{"n_layer": 10, "d_model": 128, "n_experts": 128, "experts_per_token": 2, "d_expert": 128, "d_shared_expert": 256, "activation": "squared_relu", "moe_layers": [0, 1, 2, 3, 4, 5, 6, 7, 8, 9], "router_score": "softmax", "normalize_top_k": true, "routed_scale": 1.41, "balance_loss": 0.0169, "balance_bias": false, "init_std_router": 0.0258, "lr_router": 0.00205, "vocab_size": 6462, "norm": "rmsnorm", "norm_eps": 1e-06, "tie_embeddings": "early", "optimizer": "adam_variant", "lr": 0.00189, "beta1": 0.9, "batch_tokens": [65536, 131072, 196608], "seq_len": 256, "train_tokens": 679800000, "steps": 5590, "dataset": "wikipedia_en"}
Below are experts of layer 5 (counted from 0) of a mixture-of-experts language model. Rows are named router (the router's row for the expert), up (a neuron's input weights, with its number), down (a neuron's output weights, with its number) and show model dimensions 0-127. Each number is 128 + 24 x the weight over its row's rms, rounded and kept within 0 to 255. Numbers have three digits each.
After each expert's rows: a language model's description of what the expert responds to; "comes before" lists some tokens at least twice as common just after its tokens as in all text. This comes from a sample of Wikipedia text that the model never trained on. Tokens count by the router's weight.

# expert 44
router:134174090106122122131130137103156125118152171127151155175145087093118113148158119139103149135084108082136141168075125105133161112153139085138079150102129142121124133124112113134100136119113145131110090074161094159136169145120097128110118112124142165102077131137152129133152105143121111116092120140152121102096098097156137122141133122124105135100135081132138083152125147156100089108106
up0:111129131084128084118145119149155103109142145138110074161141116096130142106157089149156174107091108082144133156118147165138109142114126137132143121142118179145113170110123135102150162112115139144098122131165121117141120141137099064141169148114116120114124162137124119157118131086143138108107161155124111112139113135085104121135133144132080159071153170093109127146138119165115135073133
down0:142136145113088135062137110140117110160084140112170147076132089126120135138134161124129095105111114139106088113147120119134136109112150106168177115094114104109120098124126139192113098138152127127152141085122110118139146085107130142131158161130125138148131156098159112119140140172173092088120118123110145140125146140119114147132116184168104123140104113148088137114191149110122113147121
up1:108120150099153169132102132140141110132174148117112125133113100109169112118173150125132181110075147139152110152126118154104118125066112094126115067127130126098149139113155086136109108150127083125140099089144128124149132133134144122133143087106094149144132162113119134132148155148129123166108128162133086148101117130141115142137129145103102153178141168107114125169077153079120099119124
down1:094139148147092114118113138103138159090171131148137131166144147121159119142110164140152130129121122126102127114091162119149161169136097119111140153128121152133099140126145127124105163164126096119137191082131122085128160167131133130165118105078157121155116126153103110138139197146125115131124118159142135116100116158122119121113098100118117121120172121109150115106177177112101095077158
up2:128152120153149161118110118151099093101085169136118120151098106101119115146128149158104160152121126114121114123120104151214158154150154099114116130126100149181156149095126142119121137135101166159131158107152119100117149139099122114136102159134088125128123142120133108157172153121122094111132112160158127108120126144124108132132136137159117142113184128100113081161162102187133102086122
down2:101100098126090109133118159144102146111191139113150119084173108121122150136142133132119130095116106113138119142123108147130085090084132128162092117125134145144109161093152129115129111159130097133093112109136127132144120135146107118093152122150146093152116159134143165128080122142136054111117125110133112090129147105118110137147109126135141067154167152136132178160175097121112162163138
It responds to: Forms of have and be after a subject, especially "there were" in census text, such as had, has, were, been.
comes before: " been", " a", " also", " not", " no", " used"

# expert 18
router:144114120156098156140127120096112111126144113069141138113105086086145162091132143134147141113141152158122140111099157137093082126165139139119108135138108150125073132151112114093163162134136067155151191100118102125110095133112116123150130118101120126128151098110133162097096113126095127104110122121126128109165115177087104106097123143128167085179110133128105103127142110117116124113158
up0:160152166171127122160132079099128106123151182101151102120093125133129118132181148137113111129140130171172149152115120111106148148119099088149149158108136110132133080131133103161123173134147128117152124133148113131152098083122090130124141128136160117143118137177099136130106109093128140117095082117141135138184119112120171144166100103105109127106136147163112118121121134133107133134198
down0:148121109147159156112105130121174105091107102116164134102166131120119085169147141098123161112121120089141166092094141127101088077122090126130080121144130138150149153179108099101114131132127163094140102140108092121097135113133109131136164115122142124136130130111132118113111101162109126135094183108150103134158100084082114112176143114109124115169094144130153120131146125134171137144120
up1:130123143108124116093129114108152136112100117126137115139145152125163133125174147117108110092142097138072122154107106092110089178124133103137102133109139136124138161087161144098096142134105075123136123112098081131137170106120107144189070126119108134129135135122142166089110115111130082140121121151135137125120118161171068116170133110082115114138123120108128150164118127136160150167105
down1:098127183107098083072136178125126115127143117133099164115132089099132117106081125132128142136145121146129149165124135116133116092133126106161134144101145136165089136149127116144148117111125116132109191163102127138123113127141145087105117134167109101107131164209143158148120080176134128169147138119133154147083120123148124099089129137128110128123126135137130132127095117119103110147178
up2:125154129127119153149139122148079093081100155112112116122128123156167113123178117141125127131130143123141131116185118155102122134159111120130137151122093137126104094139135111121102153115125146134107120133137116132156098096113134130162170121101171128094135116147122100144153183102122083085100080140112112121125173127098087148100120103119159119152166143115110134135133075092082123067155
down2:112113136118146153110176109099114184111122106094126117108198149084127093123127157128132122148135144144144125134127126143146158132114132130100116166110159134156125117147162148136117159100144128143131156132154145144122130126099080139095175123111153199138119150157137123107165130098123122151121116170121117133158098120140135139118090110134194128095141175109112108133118125149094155147190
It responds to: Country, state and region names following a comma after a city in infoboxes and tables, such as India, Japan, England, Spain.
comes before: ",", " |", "\n", ".", " (", " and"

# expert 40
router:100175150106138099124113153139113101106120102137110140114110129120085135133139084131117112123169125169071157130128131069148081151129145142172185145116112128127144167116137113114089094142135158140159104117153164130116129104134179140116109150150117147186127102100145128107142118121111124151099148122116109137107145100138146123125121139094095118116150119141170158146110157124098111157064
up0:145099142122167119098146085135124103134162145085106080138153167126141126107136140118123121151121100121119138122143132079126101127135150118141121133126096109108089132136133151141107121128072166109111135132092129123101127098112098131129119138135096163150075095148129186138081074124094140114085096148163102148162184122185124117120108123113111115093123115127129134149097091143123158113115
down0:136091141185127123072118102130128120130116155128176159113131112133141112088077118140165143107139103109168140102124154155091100097139115143152122152135128137156139099149135111132113108106124138094137148171129115124128130123091123146173124110119150149135099191109122142146136099144142110099110129082108127164071170106138087107111138093140109089122123138120116117142064122120103139122092
up1:153153139091164128091119111137104117092105130128155107148136129125137155118130134116121095168137137071138132108067117148158134137104152112136090143121146174136151113128158079115095117130137124164114141103143111151189141128115086154175150128125126178122141144135124130097184130114091111129121125084130094085115115137123119155153128136107092107132123121153139154150176172127155166106116
down1:137131096140113121116158149096140177135130099133128109135134145122142103098140114159110113124129153122087162114111143098137176107090131136149186137121141064132128148131108085124124139171150126063130165131156113125135108167150173180156085099137139141148147135105132197106131125110107171094093104128131133141137134138118152125114121145124169118137128125120118100120149102113082096108128
up2:089111104165154134119098114128094030115117122107145130151135156129136145109182095133098115100134129099114125136118141087129164149148143158153097134098121175154119133148109155114180151126148159183132146149196130111108131135113151147095118135163156144117128126143145074137127131139131151090117110158148147129109150135135105149128139140142147114116159162127133147136132119125148105134085
down2:101133144147121095109089114113120153148115136120088153137164109135104147169119108143137137104088150140133139112126126124148118082137126150127107076136137101134145134150136150174100162106144110165115142139137063126110076104164141107126110153154141137117113177124137177133101154158131121140152107142123151102134118146151114135055136114140138104153178126168090137120061121130125134098138
It responds to: Capital letters and digits opening cells in sports or results tables, such as column headers T, D, Att, and player names.
comes before: " |", ";", " 0", "Z", "0", "1"

# expert 51
router:158134138130154134105123111141123102122144116141129145140092162133104086117162077138081119191136118154161108177146157123100164116149173130156134129127148119109107137127155169120141142100081139155130069084128102146111129073127096124136101130136145138129103109097128167155126098116132141113116146142142153114108081114114085139140122115113126089112172132141173144175145127121102127132124
up0:123130148142159144085106075113122106148179118132113138155118156101127118159158123127155086119130118097139104152124110105107136086156104146153112141131103137139141120129114119120148065102103126147157146120165132140108136098092142102101138174119156106092131065169110110114098114129132101085076109128138174117107129064176142128109129094118144116151151130152130110112135127139108104134125
down0:122120121185118129137145143113116117174130105094106137133158115100112110168143155098140121112122150133156134106063148141109148163106133125104147126111159141136110149164092052147138112151165091121145140125175126127131120092167169152135151120132166116128129099112128159069117125136133147092109081138107143175110110131163136129125124111152094109150122142121089098169112130115130146108126
up1:112111106100134126136118091112141113096092169120144150171116143119109141132083131095120156152101129125150129113162117138109146155116132120109105149108138103098099147107133150144116105130125111193133150059097123132131136130095100136066125105077100151111134136084168120121162109146088128149141104108117133081103144111132106121144133121140111139173155161137137109152107130092155082092099
down1:135110125120107155130111101128156143141155142099139085172147140180161157151165124124152155104158119148150125128130145105089099108136152131129119124156129164151134138140175128063157150059131101099162132112127099137164122144123136130116132129122124100138121122201132132137148089130124136145129133132148195107129117126089105158125158141141120114099164138124095139105133100066134138123151
up2:166138123117182142125099125138094101150090103115100083154121144126143132144127131135133156143130088095131096106129138136095071099112103104131111134093104063144186127131078141118156104087133119154121120121124118122160143132118108107151123165112128122089093104114095138107110139124140115105101159156126100122162149130171144128123100104129152140140184082143131109129126083121118108163116
down2:186119149190149164146149145108094150110124112154154140120148137108094107118082131167136117102116161120130159140090095130180113211140120072138170142100138106114139121173124103100085132150141120140125156158161122112127151151147104129121123150124104139129101155151156146137183152132113137124116128091154111141136084128128106103127116152138127114117101162129108121148122144131137118128149
It responds to: Mostly to as an infinitive marker or direction, plus into, from, through and range dashes, such as decided to, moved to.
comes before: " the", " be", " a", " have", " make", " take"

# expert 42
router:155125141106121104147119149105103121113116116092143125124119123156100139122145098118087123111124105155148110093105134096106118110114098111176138120108111091140155144156126123083183108112168104100102126149088130101089135104125165091117134098143127086141184154133091155118087175148115107116115120112167128116131141159130171097158132116167111143166107155146137155083118122116103139161107
up0:153125122121132133160109147080139103079109155109127146165064139132105141152131142121147177128131152180139092140122088156158165125062144093149136102112090147129137124137139124094173136163128123121173107135123142113103118140121096129120135158158120159133168162161126124170119118131113143127116083138135158127156118094131146163089113131114122128126131188107147140119123128131145101126173
down0:116142092180104106114109121133147108142145172091112143141111125139116143162139098116118077126123134117119135183177138100129152152087157118160107116124124146134121140148105104142131170116120140124164140149156109129136112144123105153094094170122087131115096073146109140139142114150094135146138130138115094131134082154106147140134175134071145106065122106117109129142140118143181113088144
up1:165148135133144124132100134113113111104119171107106145129109131162100182127106120114121082194150111113165134117111117093128114110134171123170135097113144121140087153109067125085103115193138125111147100150129133110124140152122109106129136107119160167146159113144131128127111114122111150153124158127182088143133116139140128131132164103065160153099134132107130136106110136133136174090127
down1:156089125148135066124160132098142120144130141159113112103162180110126105134156105137095128116107148150136107119157184127103110136124161139131082113099127157141101123154106127104153127105159148101125153104148130115107120143139111112146166085102138110138142114086182119118147137134094109139127127114139173091175140119118136120141176116108103115097134121176120159064115163111105136149138
up2:135121134120139136141156143124118141083179144114154149133126116147145136137114134128133198159137115149131145130193111126147137143084131094105139136109105114120099075136117149136138119189120127134126078120142138136075101124154125134112156153129115095128140134137124109139131118083182133105103078115071156149147091138127132141156099151191151112141132090130148112136090150160127153128133
down2:130115136129136136146119166104079155121142105101112135130129119102102156151090151118169123143158141106124140082161100167118106138159149167148120133128103115125088121097126123109143129159090150128109130164136137144168164125147126143137126141109147135127108133138167182096091107141111110147109081141127144098130058129116091128164177117151160092115070127121097129142124133168126139168150
It responds to: Role and office nouns such as president, member, director, Minister, Governor, chairman, often after a or the in career biographies.
comes before: " of", ",", " and", "ial", " for", " in"

# expert 25
router:139131150170125151118127094146139113139129134080141113093077098112135149119133154124145185168128156131087138114122155109153126155184122112149098107146111138140122130127150151109135194122131153151142163132108117124140080172138098128095120167088139135095161097117125128106111099157093140127167146147133134141177116130096091096085146114122146095112118110099107148116124120173142129125150
up0:176179114121122159130106108117114111118122164111158099099115114172162128137132103170134170117123115091162128087130125083102127175143123094165113114134108133086149086126157100091118135141123135140111111157127128128149130110116098122129167123080171123127138081151137103129134163105133098148171120147115082111176127123158133142127109089134130124128124154099118160125086163118107160125111
down0:139145145119116139155118134121085136142166161110132140137144132148149174132141154103139120166149104142143109146152135159124132116131146128077104136135121165136103128146100094132115140139140125118089150154158111133120133127125150134141140160207121155145106094170094108083096075118136133103122142123161131120152078111087150182201132099110144113125142118127087107083127099154116129131142
up1:073155142160124095119103143106164142122118164132122077110123136089150134143118107133138119133134158083117124158097150058113132123139112123098114114053115112139079118145155101134110153145090186134085121155112139132114131118127123121097095133120086154115154133110122150119100114140136130123160138143132117141126116147091138150096102086174101124133147134134143170140107109117133166099163
down1:121110156092136118099116141120146115131092135144148132139171114132101100136172114133128126132114118175096133097115146196098129151119128123118100104115160105117174086106110128123109133106137143095115167146142083112133117129140119143165127121135184162152113156146145139073107143104141075165163116076125157125091153098165088132112142124113079138099148141120151128137117134152153147115135
up2:126141157146125132119155134096155120127162166103174139104138137085137149091114095116117116126164154149125146090050133121104188124102121136123147147127115177138162125167124124107145134160168090153145121156158117119123133167103096100169089112094138130132097113126099133121104140125084089120161142114123170121115096121124118132152111127127107130146175142108133105150103153116086121145124
down2:118089115113107112157145096134204125096137138117156132146173115126128101185112166166098137107129141114139137126128128127127162151128127162109131151136112112092151167158089137121108119123127142095128122119176092141124150141075131060118146176111114111093114146133122146135132081118143131104154170146163164139129120124135089140134126152115150129108074142139133099155144148132149162105121
It responds to: Country and region names after in, of, from, and compass adjectives before places, such as Spain, France, Mexico, northern, eastern.
comes before: ",", ".", " and", " City", " York", " America"

# expert 61
router:100118118117111124149124152122114149138172116048127122124180122136104141120080115115119113111062128124151127084133123143111149098146147124110126145115128160098149161124121151057181126143111100146138159076119108096126126126086125112147131128115112140147154128119123147123087109108125165133152171164126146103118114161092107141131109094170139152145122114104079109142114114148148127152139
up0:132104139127126113132073150170098117100132133136142146096147131142131170122101137116121113145073125149154085111140102136147097091152148134175113155103134109069151129122094111093126131119131124083125154094115107116114173146102101146138105104119158134115124106096117157147113152138105102148115136112059113155108149104165113141162120129164142155154105122116115160171106157121098142169118
down0:135096079123121114123169132121100139125156131101142104160116154120146132088097123137107114093137142165156183097157121132153141148141139130123123153155179137122118113141126110146142133129120177099118127142125096096157118146128153107086063130162119109084121125149156115081140095122087093108166147159162122123140106151111086095107124106118140099100119135110111075153144105102164136139131
up1:113112116129128165124118117136148140132101126155129124149159143121113122157110129146147112073116137134134131144153105149160168134157080162170066119161144128095078134115088109154137123120113152141150137127146111103125103143078111151133100142120144156158132169193112126156080112129120133124187105149126146146168144121124183159107121108169155164123151123124124143145111082144111119119136
down1:107142149070123094119142137117159127144096155132103112148104140180132130139178126116073112107159146118125109122171121097121118116120121113128137113122077065168151130127097149159078154142135121132160101141140125129073157162134143119113104107149119135071126148167140098147130132125146100136116106129095128119093142115143151172133138129074088142125122150124133113095123155116147098148100
up2:057146118124117110126143108134159123132138147090152164116111140119116153112134104141115110138129105180149115085083163118169132111148139155113112136097140171110153163160151106147160145122147166112186140150141108106144087174117103097129144106108150098135155163133160122107125112127110131114140134114165137101139095127106163152149130151144137084182113108144145136158124078125142142154115
down2:138141122163139136129072114104127090146130119151090175101119093099114134105145151155147118145077159097109091135140119134108105085092116138101120114118113138125129111082114097086149144150124114183118150104113143113074151149147111131141083090113081105147109117109112107116168153136124151143112140117104113131101144135115141095098095110095137148151131109103178150118154117114153102093115
It responds to: Final nouns or plural endings of organization and place names, such as Records, Stadium, Hospital, Airport, Hot-els, Airl-ines.
comes before: ",", " (", " |", ".", "\"", " in"

# expert 29
router:134130122163138107105165135134147132134139102106133129126143123106086160120153139062136124165160126145125139103122136174158118145138117086074138105148151142093164159101101100088130131123186080116109138128119094131124088163110113160148127175112146092122133141133130141115104114126118155129130137139119155101113130134108113105110103145107153121115138067102140065097118102157164158143147
up0:162133125131160140161145094118160136117129113139153115123084117083128142100148131196119102113153114138103175088098165160145112100145118174132099128131121137114102134123122144126155145129124064139131119120164146143128140100089142097133162153121120126139115157132067110124114172169145139147147107127139174095095118104122148086077152134112143121170121144110100143131127129089133125125161
down0:083131149116130136128150145120109135143134145172117107114146086091102113167139153103166101140127098092117151112154135145152111104097147072136157126109136163151143160107135124094118136150148118138142137169159161094106123138131139155119075140152159131180115105108095123143074141149171122136082110166181117119129137142120128141149134138111134104159095111120127157128118153127082082146141
up1:116099133095129085175144103128104139134164137080106151105178137133166098076115103125137085108131141146153131118136106162094148133092111115111121162125113143113152131152135143116146122115146139123114142093130120099122186126117173119157118097159134191108119070136157110121158112108127127146118163105096148142154112133079147134153133138127159130148094115156122135122103110153095158163153
down1:166145127131182128099122148142128092130122126163149151118088101120106110093107163119167139114127183101112133101112126181154126109123134136118153069105107117126093118123138156096147162128116103164147123117114155116118107143120159143117136111130087137151170097103127151112143106124110187152153176128085137132104093119147136131128153097159091101138087156111141142117126170152121107160111
up2:145124130113162129095165128138164117137179129131077105160079154126081144187100133107114101133143150165138094095136120115176138154097158070108155133137142127129116145123157141151120147147124105150135141147152138095133153099125121144107100114121128164132161143146099138100144164110112176123133138145132125148146079113099131157140077098099069118139133125130114110119145130112102132158104
down2:162118145134148132095132103111121171133166130121109112124121169144141095111095076148130115148132149107084090127112123153099157147105153139089113141124101108146137114134128134144094125083155146130097111083141165161144166101136111137175107125160143132096173090115114151130070102124116104140131134136183095091136130099097114120113158110143165090151115140142107120171142147159127111133144
It responds to: Nouns for groups of people (women, men, children) and words like water, oil, UTC, plus stray byte pieces of Japanese or Indic script.
comes before: "'s", " and", ",", "s", "+", "\""

# expert 59
router:095135121099193172098104144117131113058107150131160121122114142161130104121114100102088156125110107117128110123105143125112162159141152099141130142138077131092117175150122133154106170150143137113147105094083103148103090156122127132089157149138162155136164123136076106109141102103130153138125148162148128126130083119135116126138132093138095150127131147131168134174104137120123115146113
up0:189115158146122160167156131112118134137121120126089089179150101086099118150122120102136121088143135125134131126114128168123164147089086123140143125143097142150142130113131105132116138122126159127134109166131157112121125094124113117071139122148158171078126115088132163125154103129117129111156124106107109161082088117153095152160150158087134115130119135181151076139142141129116120095098
down0:114154081141133134133151081122118119092116109108144135118098087141159090143112128160156149096101131120174110167150131075137110156089131111130116140123119160118140097098125156103155158153136128137152068099117132155067152126091115154100134122142164096149152153148121100147117137105114149128112113109152158116141138140083116114139144146136107129126128098124125128136184114153142156158189
up1:130108105153126130107141129112143145088122131132131122173106128118101120149111147179170120140137125167091139093117109134146148100128094159149122119105088117125129156153098164102111181120096133084152127187139127128111136116091152074102119101148197122119130153078105128165104155108123153126098123165101134148102095135129129109073091124146122101113125130098125145111132133122127127085133
down1:127108153123138107103162108105132137135142102127148096140119132138190141116121113098125134127167121171110120131179138074134116154121118137117141183127114122110141110111175117146135122114176134120107117124114113127102145134110145104127145167139150131122124172147097144110131150091120191191123091157135113110120136192094117125147123099152156103071154169098136105137158104139124096133120
up2:152135122128147180136106097114108073175122113116133104116108105063083129141127115122102108151165102156146138123116113147132119122093079113100131160098096140127119136122111161159133138128170148163105118158144098155140139132096133100126131148153100118090085105097128144048163111138122136147169139149142107112104145167152128121131170117117127119111126147117111125126144165104138137099102
down2:156098156136141092091095122112103135094126120097142150149115145072099110123116150161107093113124133166119105148122166079167119147118130130108130107106074158129141116080126100113159107139110151146092128089130122144123153127115139154155160134136135102090120159107134165135112118125112102140147109132094149144148140145138088126134127172094119171088180140147151125122143173113079155113142
It responds to: Prepositions, mainly of, also from, between and among, linking names of offices, teams and institutions, such as House of Representatives of.
comes before: " the", " his", " a", " Representatives", " its", " these"

# expert 14
router:091158124133117091104166118121093144151121095113087178167128084103142135180123143104168193139121153083106115123101137147127103124131142111110109122135136169110152153115130119101184089118134146126095155149102122127163088158138122114116095146112141139146112124152139156093101129150136131148142143140121107096081118122114120157113111130163137102117124141112092166179123128157124106102111
up0:098160120165147108113121134085138109124159157138125126139125145152148149157147138120112142133132141138094072094118098114118107125122153167152129141153137139075109096130184094112172136112127140080087122085136128108129115122103050094115118099109137174168138176151132107086100122127139128131149171139106155110100146135128135171120125128134135105143109120139124113192115123145116133138134
down0:102108066108099136171156136110081124146125151123119149135109090130157160093142151100117133165134157180137119124091138145125127132115139122070165115103209094118125128142137119148159107145142135104126122101123095113159109141110105135149110159162132179141123134159141122118133167180145129112115129100123136107103116121144149147090139134152160094132132109142111160144148149131118130098178
up1:090152147119126129131135100133152113122111172137127135138137152119154148110140117106088138131099125121148116140144124149150075118160115107137103123130111146091158118112193113119101109105133123177155129142108145119153109133167125139078184077103145158067116123129104120096123124109139128117116148130088145112133121120105134108105072068098103153130151166165138169164116105111132125162126
down1:140108072156087156142158117115167070128099146146067162135091129133102141103170135099122104176150112146114121134088116146120148104116120140163117111121116134137166119151122151103107150131168120143118121075113137112112138137155145130154094152136140150136122144135121134057132122101169118148166148127116098141142097117132121112126136136091123118121108124137126151147087159174172086145134
up2:067143121129117121099157116116140103140143131112114122114116172182103179124165173121148125143088163137095098143117127124072126107135132172106142123142147133069125122112158134128120142121158146138071088090124127108109165137090080092136125146098150157145133148157137132129106120094132138156134128143158124106119106160151129163109122120139148115124099097155109161165163113140132147103150
down2:098092108123142106152164145117121154169127125140160105122134125128140102119150112156163109118096196141138135149102147115146129133123124133085160142172180112111105128096167115130157142086099127143144118125133143109129096163124122188126117093189110168118119118113107124128134133163121140105127115101102154117111135146175089137098153146136135129100118156169125143134125185140087120127171
It responds to: Middle and final syllables of Chinese and other foreign names and places, such as Zhang-j(ia), Y(ue)yue, Leipz(ig), plus "3rd place".
comes before: ",", "'s", " (", " was", " and", " is"

# expert 33
router:117154111120098114162141125134131153093099158143153123134153111113139132104134137127147129123132118141166138106149154081135070174146117145116094107102117111103176118120112118131112100070150067152121161111142090155123153116113151148164107099119082146159139148124182168127148139100127108128138072090107112122123112143119181103103148113129132143138123075101145109123111122167113124132129
up0:118113143096136165133165150114163117129156115113147114103092142125148106154138103073170150116138140125132142088119162121111135109136122093148113178123139114154128141134120143151130133175114141108134136115141151102163132090175088101111114160148134145109141129137123113155094125125137123080137162122158160099174129095089125151101098150139171111168125162110109185101105102175105153130116
down0:122138146111054102124119135154164168141097131139153145132111142109108149133095132143146150132143137104133118107130128167122120101118139144141148174106145130137144133149153114153116098132114108102123095139091143154144108164129112138162101149166165100170132079153176148107116092129110144130161107139124159152143142149137107102100100163165060158152131158107119175130079140121103132147145
up1:147164130126144173120198124132087153113139144142092105132142118151102114140128140145125094153153174147108156159158121139132126102133127116140133131097086124129146148107137087151095168164110068073112125173097127141128117090100105138150141114115107127146135117124157145109180124155144122113126103162133107164092167116158129122128157113127119151120107105164122142146089113159091153145126
down1:102159129132148126120123135115134126102092102127073128121138121104133147118130111102138114145079111138079118134100140129142109153129107112113114107135137112155105138120118140124100144133136122125095138126160142123081067154145134129081127143145098092081120152130088165146166150100118145182075100135168151130139100138130125157117106131166149115152114104134131086085085138202132100107114
up2:140143126111135133153118134111139119147110142097168161149078173157189094157135100083159162142133128142141100141133102050116113119114133099157121176087132120122112126128150124089152102158149168125173113098130135128133145109133135099103164152097104133124128125150143146100125159109166107110089156112118158118181121096133156139139120130125136136148098133116147106096128145151091140149115
down2:146153106104135100116136117125130141151140117138122111141120154118148093135089158131155182124158145094116131132144147132122113102130109086149138162106105131102134155090110142171148125119168154085101139162156149155143132159152124157097130158157205120161143152191140138116123103138129109120159146162160169135180114129149132128136127122153109133123170183138127120122119137124133153140184
It responds to: Spaced numbers in table cells and lists, such as match statistics, times like 2:08, scores and counts.
comes before: " |", ".", "–", ":", ",", ";"

# expert 46
router:132100145100133128110121106126128123131120116132152163110129131099127141154142114143130148158135110143142137134173140155164131129162112142098046121124157145139138123112122102120100091116120150110128141125186149132141125120134123104137140154154159095178095142158160138143171092098204137150122092146129149185188141115113124142084157116102112147117120123131110116139115143122069107102108
up1:120099152133139112049152127108127119100203123129169136104163132156137102106125139136137142094129110139104133120134120123082088154128206145139103174154108161116129128157147086101138120133133135124143145082106113119092114120100132161106121088129146171135153129141130140106131097076114157127112135130127135126161124096117158127125127124145131118106118061162133124168114122122146129125138
down1:127123125101157129124159121111115150119131130117091099139112141107139097076158147113151078129110075142112127162119140095187161084138109140096093163106129127160140136091131081139118117112126125121126096134112092134093142147117159144112151158107133081081137133086125127154160162133119108091123147138126138127114124106133145145185123096134123083153139139132091119143135080111142174121094
up2:102117099168125101121092174139139105120123113142087101116113131138091140103147165138126076131130085120122107118118100120118098122138149122120140123110141134149157142102127134146134129146089135142147102113147099117113192114109153149121079099169114148129077132125139097118104092131092112106162141139079124146127116128142154113171131127169120159155082126097098137142173126179132129186121
down2:100156151118100128087146152101118135087128147100113124168074144110126141127099149154103139107121144119128118141134133166101104075120145104067115131105148141120180146142114138130181140151083135113126120146155128163087142102105123115141145120176111129129122137144135135124093076131140159148147117115075130168109118119181147121149150108096120101079148151137099145137136106101090149133136
up3:119143148108138198153142094092126126111103138098100136107115098104123144161148143124117146116109183182104166154166154119118119082154152134147111125140134151124128148124146114110102135133125163113147084174124132120166107129130121088103129087147136146151138116107107182140134148090160115116091164177101167110149097112171121132107153120112120152108141161115107143148129143123145120103098
down3:139150104172158136139178105150073181098117102181123131148155121078171101104170108116140165165115116147097114166136129146112160115113108124143155120158150100139128124161111109122112120126104140142115128167107153122161126115147130138135079130141146155113108081125117138137126141169142154153152122132108140111142128124122202113166136138079116149144159136126117148081130123145124111117132
It responds to: Subject pronouns he, she, it, they starting a clause after a period, comma or when, typically before was, had, is.
comes before: " was", " is", " had", " has", " also", " became"

# expert 5
router:157139162131096131088165160106170137117105104120158080099124151151108108129137114120156135128142190119137143105170138154158144136103152149111138144148107119119140134105143126168129154151142124099090152127111128112132080140134173145121157156139117153103164123105189081082150115139158118138134135152106151102136158119164106090132138158129121142088138134121094120106159151118149162173123
up0:154113125165147086108106138107153134095165135122088119140086117128133122153126190108124115151124136132118147088145128128061126113136135136105156111114094135121106113106142120147075144126164104143133150154129115109108135130103127194110115102147120169156136171116137148130123131095157103157075125150107143131180079136121135112128152116111125154103160113159154114132160171134171148101123
down0:122118124123105079148079125146161139111121156114140130181160101151127123151152118088177110094187137131124135105100103096095160158123128126103135112105134113128147116136071123146123096134140067184114120132093149105144179156113176123156106104125073118140139169108142116121142138119130138132125109117135146147090121116132160117100136145123087118143155112116143128102115103127110110171121
up1:114111126160147127105089138114120114149092131159129117130171130108093141081119079127186146140118143112115119164114142124152124106149101117129156157091155161135141119184147101126131136111137171138140114124090152159133082073113157108112130148141140124085148152081125151131158136119162153147147135133116129122078119138130112125103109104136083162150144147126130110138047132110119109133152
down1:132121144109120111113110149130136121143129158158162147104151117113160116139107178132112176136156110109131099129111108127080152083078129111161114118095142135183158115120116121114127109111182123167121120148149158154145139132114121156114137135187142129123148101123105138133128145141091129148123163156166102135162143163099128144082139126084087154135109166080141152122127113144108084093098
up2:168167183101139116083111143131151109118124182129123094158111141130104143140111151128113124150111094123098127102151164129162130151134156157138139159152101153104119115157148119143112155116120154135121128124122121128117118126120162140115128148093111150101110090102140133106113073124128153163146132187134117161119104067149130158113164135171142139096170077091127117112147132125139190138120
down2:117107137100094143132119154167159100149101123116103103129071171162145086084148095124093179144122114119143099133126141117173112065131164126116124113138124137150125121137098156139150140113131138096129077128159123121141096166148153137143116151124098094150128127130087155151084156086146118140159119147144160158119119141131126137098124147143143153111153073138151128112106147102150100096148
It responds to: Noun pieces and nouns in legal or formal prose (sent-encing, pro-ced-ures, order, decision, according, due) plus small numbers in sports stat tables.
comes before: " |", " to", "ing", ";", "ions", " JPL"